Below are experts of layer 4 (counted from 0) of a mixture-of-experts language model. Rows are named up (a neuron's input weights, with its number), down (a neuron's output weights, with its number) and show model dimensions 384-511. Each number is 50 + 15 x the weight over its row's rms, rounded and kept within 0 to 99.
Before each expert's rows: a language model's description of what the expert responds to. This comes from a sample of Wikipedia text that the model never trained on.

# expert 22
It responds to: LaTeX math pieces such as \frac, \partial, \mathbf, and closing quote marks after titles; also scattered words and name fragments.
up0:36 50 41 29 71 27 71 29 50 38 50 67 59 62 52 38 54 61 33 48 54 41 71 60 60 37 44 71 54 66 27 29 60 35 39 42 68 56 73 54 61 38 57 55 34 77 67 50 48 38 63 30 26 83 44 37 53 39 40 42 74 34 39 69 81 59 49 68 33 47 48 62 45 51 70 43 47 74 72 62 37 44 59 76 67 35 76 71 67 34 72 46 68 10 55 83 49 45 34 70 37 51 56 51 62 45 47 64 48 73 36 47 59 60 70 45 58 48 55 69 68 51 44 66 51 37 75 52
down0:59 48 63 57 59 44 59 59 54 37 68 40 48 53 35 43 43 36 56 52 38 57 56 45 54 28 68 28 59 42 34 48 39 67 45 57 56 32 44 51 63 61 25 54 42 45 59 11 30 51 75 64 34 31 42 57 55 44 35 75 37 73 71 52 13 46 65 45 64 48 39 34 66 16 23 48 37 52 33 45 46 53 33 33 56 61 45 29 72 42 21 36 55 71 56 47 57 81 46 65 41 68 56 39 59 54 57 49 44 65 72 08 47 26 42 55 37 49 68 59 35 54 17 62 49 39 33 38
up1:54 50 28 48 51 29 22 48 67 39 30 34 49 66 58 63 46 33 25 35 38 52 25 60 27 27 74 81 86 56 61 55 37 44 67 55 47 92 61 49 82 51 65 63 56 61 61 27 59 04 70 60 51 37 59 73 60 48 31 42 46 63 54 64 48 55 74 37 64 21 65 58 35 40 59 68 64 43 61 57 46 41 54 67 72 35 35 28 84 26 48 34 21 61 31 39 81 36 46 43 55 27 84 57 54 37 71 49 53 59 25 77 58 61 57 51 40 44 58 75 76 55 42 62 52 59 51 74
down1:26 47 47 44 61 63 53 44 55 37 80 63 44 33 40 56 21 40 06 51 54 47 51 33 34 58 59 57 59 50 52 17 36 30 47 36 50 17 62 71 25 68 47 42 27 56 32 60 32 55 62 41 44 77 63 75 35 44 27 28 44 35 39 53 38 60 57 27 64 83 43 46 35 45 55 64 52 44 48 51 69 43 40 20 61 36 49 47 46 50 36 37 44 62 61 53 38 47 42 60 63 47 58 51 46 43 44 28 33 34 45 51 47 47 64 41 45 62 61 83 67 61 38 56 66 31 49 48
up2:62 52 76 66 24 72 31 58 47 56 87 69 48 43 59 38 52 41 57 55 66 11 59 45 47 41 55 43 53 70 34 52 36 33 37 44 50 56 57 68 42 44 60 70 52 47 54 32 66 36 40 74 42 48 65 23 63 39 36 58 63 70 38 25 40 46 38 41 32 66 69 62 76 18 34 73 57 65 83 52 49 76 43 79 50 43 50 29 29 59 48 50 43 63 50 31 57 47 40 49 56 50 52 46 80 49 50 49 39 57 17 46 43 72 61 53 79 53 42 72 45 44 52 34 68 46 49 48
down2:47 44 38 61 34 62 56 53 55 61 42 50 17 29 36 54 83 50 74 28 47 47 45 55 50 57 44 25 47 33 44 43 35 49 74 33 54 33 82 49 47 55 60 43 33 81 54 41 47 41 45 59 46 49 39 57 49 33 49 40 82 31 53 49 46 35 62 48 48 56 51 39 60 60 70 42 44 51 38 48 65 61 49 55 34 46 30 67 54 49 48 40 46 48 58 35 26 58 25 40 44 50 44 61 20 23 40 49 70 28 81 51 56 61 41 66 43 81 67 35 52 48 33 82 77 71 48 41
up3:55 73 44 35 53 57 72 30 33 58 67 38 40 36 48 76 68 34 45 76 68 59 63 74 44 56 77 70 78 77 66 43 50 63 38 71 41 68 34 32 72 20 50 66 32 60 64 67 59 66 42 38 63 52 67 29 73 45 79 43 30 56 46 25 57 73 27 61 50 57 86 46 47 37 32 55 48 34 65 25 45 60 27 53 49 43 56 70 39 33 61 60 62 40 65 46 59 55 54 61 52 43 37 48 70 53 71 43 47 46 18 48 71 76 64 32 54 70 60 49 44 16 51 78 23 38 47 50
down3:27 28 39 52 39 54 51 77 45 44 38 55 52 79 25 78 56 36 70 38 42 26 26 57 57 44 62 62 31 41 32 42 48 59 26 44 52 46 59 64 57 37 29 55 69 47 57 16 54 66 51 59 31 28 45 55 58 60 46 73 30 37 53 41 28 52 50 62 78 30 46 41 36 31 51 46 43 36 60 36 64 57 35 46 31 59 51 51 47 49 49 68 70 62 58 62 37 70 44 64 37 76 39 50 66 71 29 35 63 50 49 40 41 35 65 64 62 47 66 62 39 62 66 64 56 60 55 45
up4:55 45 78 33 46 48 35 49 49 54 19 69 51 63 42 53 70 58 39 43 56 09 66 49 28 37 60 53 34 53 53 52 37 43 56 57 43 65 42 49 53 65 62 37 37 37 60 75 53 39 83 09 41 41 50 38 38 38 25 61 75 59 67 60 46 32 42 56 43 37 81 58 60 50 46 35 34 43 46 49 81 43 52 69 31 22 42 51 38 43 41 43 26 50 46 78 54 45 42 10 63 33 41 60 48 42 65 39 49 50 44 32 63 57 92 40 43 69 42 34 43 72 64 56 82 21 64 41
down4:24 61 29 58 61 25 39 31 64 45 45 42 49 21 54 56 72 41 80 48 52 45 43 42 59 55 57 63 52 45 31 53 49 15 34 60 48 39 42 41 49 36 31 33 62 54 13 57 30 58 50 47 38 57 46 69 68 60 55 65 71 60 61 63 20 52 39 39 57 48 51 35 51 51 55 67 36 38 75 43 44 46 47 45 66 51 37 54 53 18 22 49 50 65 46 42 39 72 55 72 67 56 57 49 48 52 31 51 43 53 44 68 63 31 25 46 23 36 62 60 55 39 38 29 64 39 49 39
up5:72 62 50 20 71 55 48 71 35 50 30 33 70 46 54 33 57 34 24 41 54 21 48 24 57 73 33 46 46 32 59 33 21 42 84 52 30 44 48 63 51 69 31 57 56 36 38 50 67 53 64 59 53 67 59 53 41 38 38 49 40 31 22 52 28 26 50 51 65 63 54 44 49 55 44 56 21 54 45 22 53 65 59 55 75 59 44 38 30 37 52 36 65 46 35 60 81 49 49 57 33 59 46 50 54 20 37 41 49 56 49 17 55 57 69 35 45 49 61 54 64 26 49 58 46 22 62 40
down5:62 29 17 58 22 49 50 57 32 21 59 59 72 47 51 29 75 64 55 33 45 76 61 67 70 29 45 61 57 44 36 68 61 45 62 35 41 48 33 81 65 35 54 43 24 46 75 40 32 64 57 47 52 57 33 89 52 52 69 71 64 62 73 34 54 50 66 25 51 57 50 62 55 60 43 44 46 66 82 29 79 54 60 57 55 54 42 60 58 71 32 45 05 30 22 33 34 67 64 56 50 56 53 40 27 69 63 63 54 33 54 67 64 58 56 30 52 56 60 26 38 47 36 34 62 49 50 51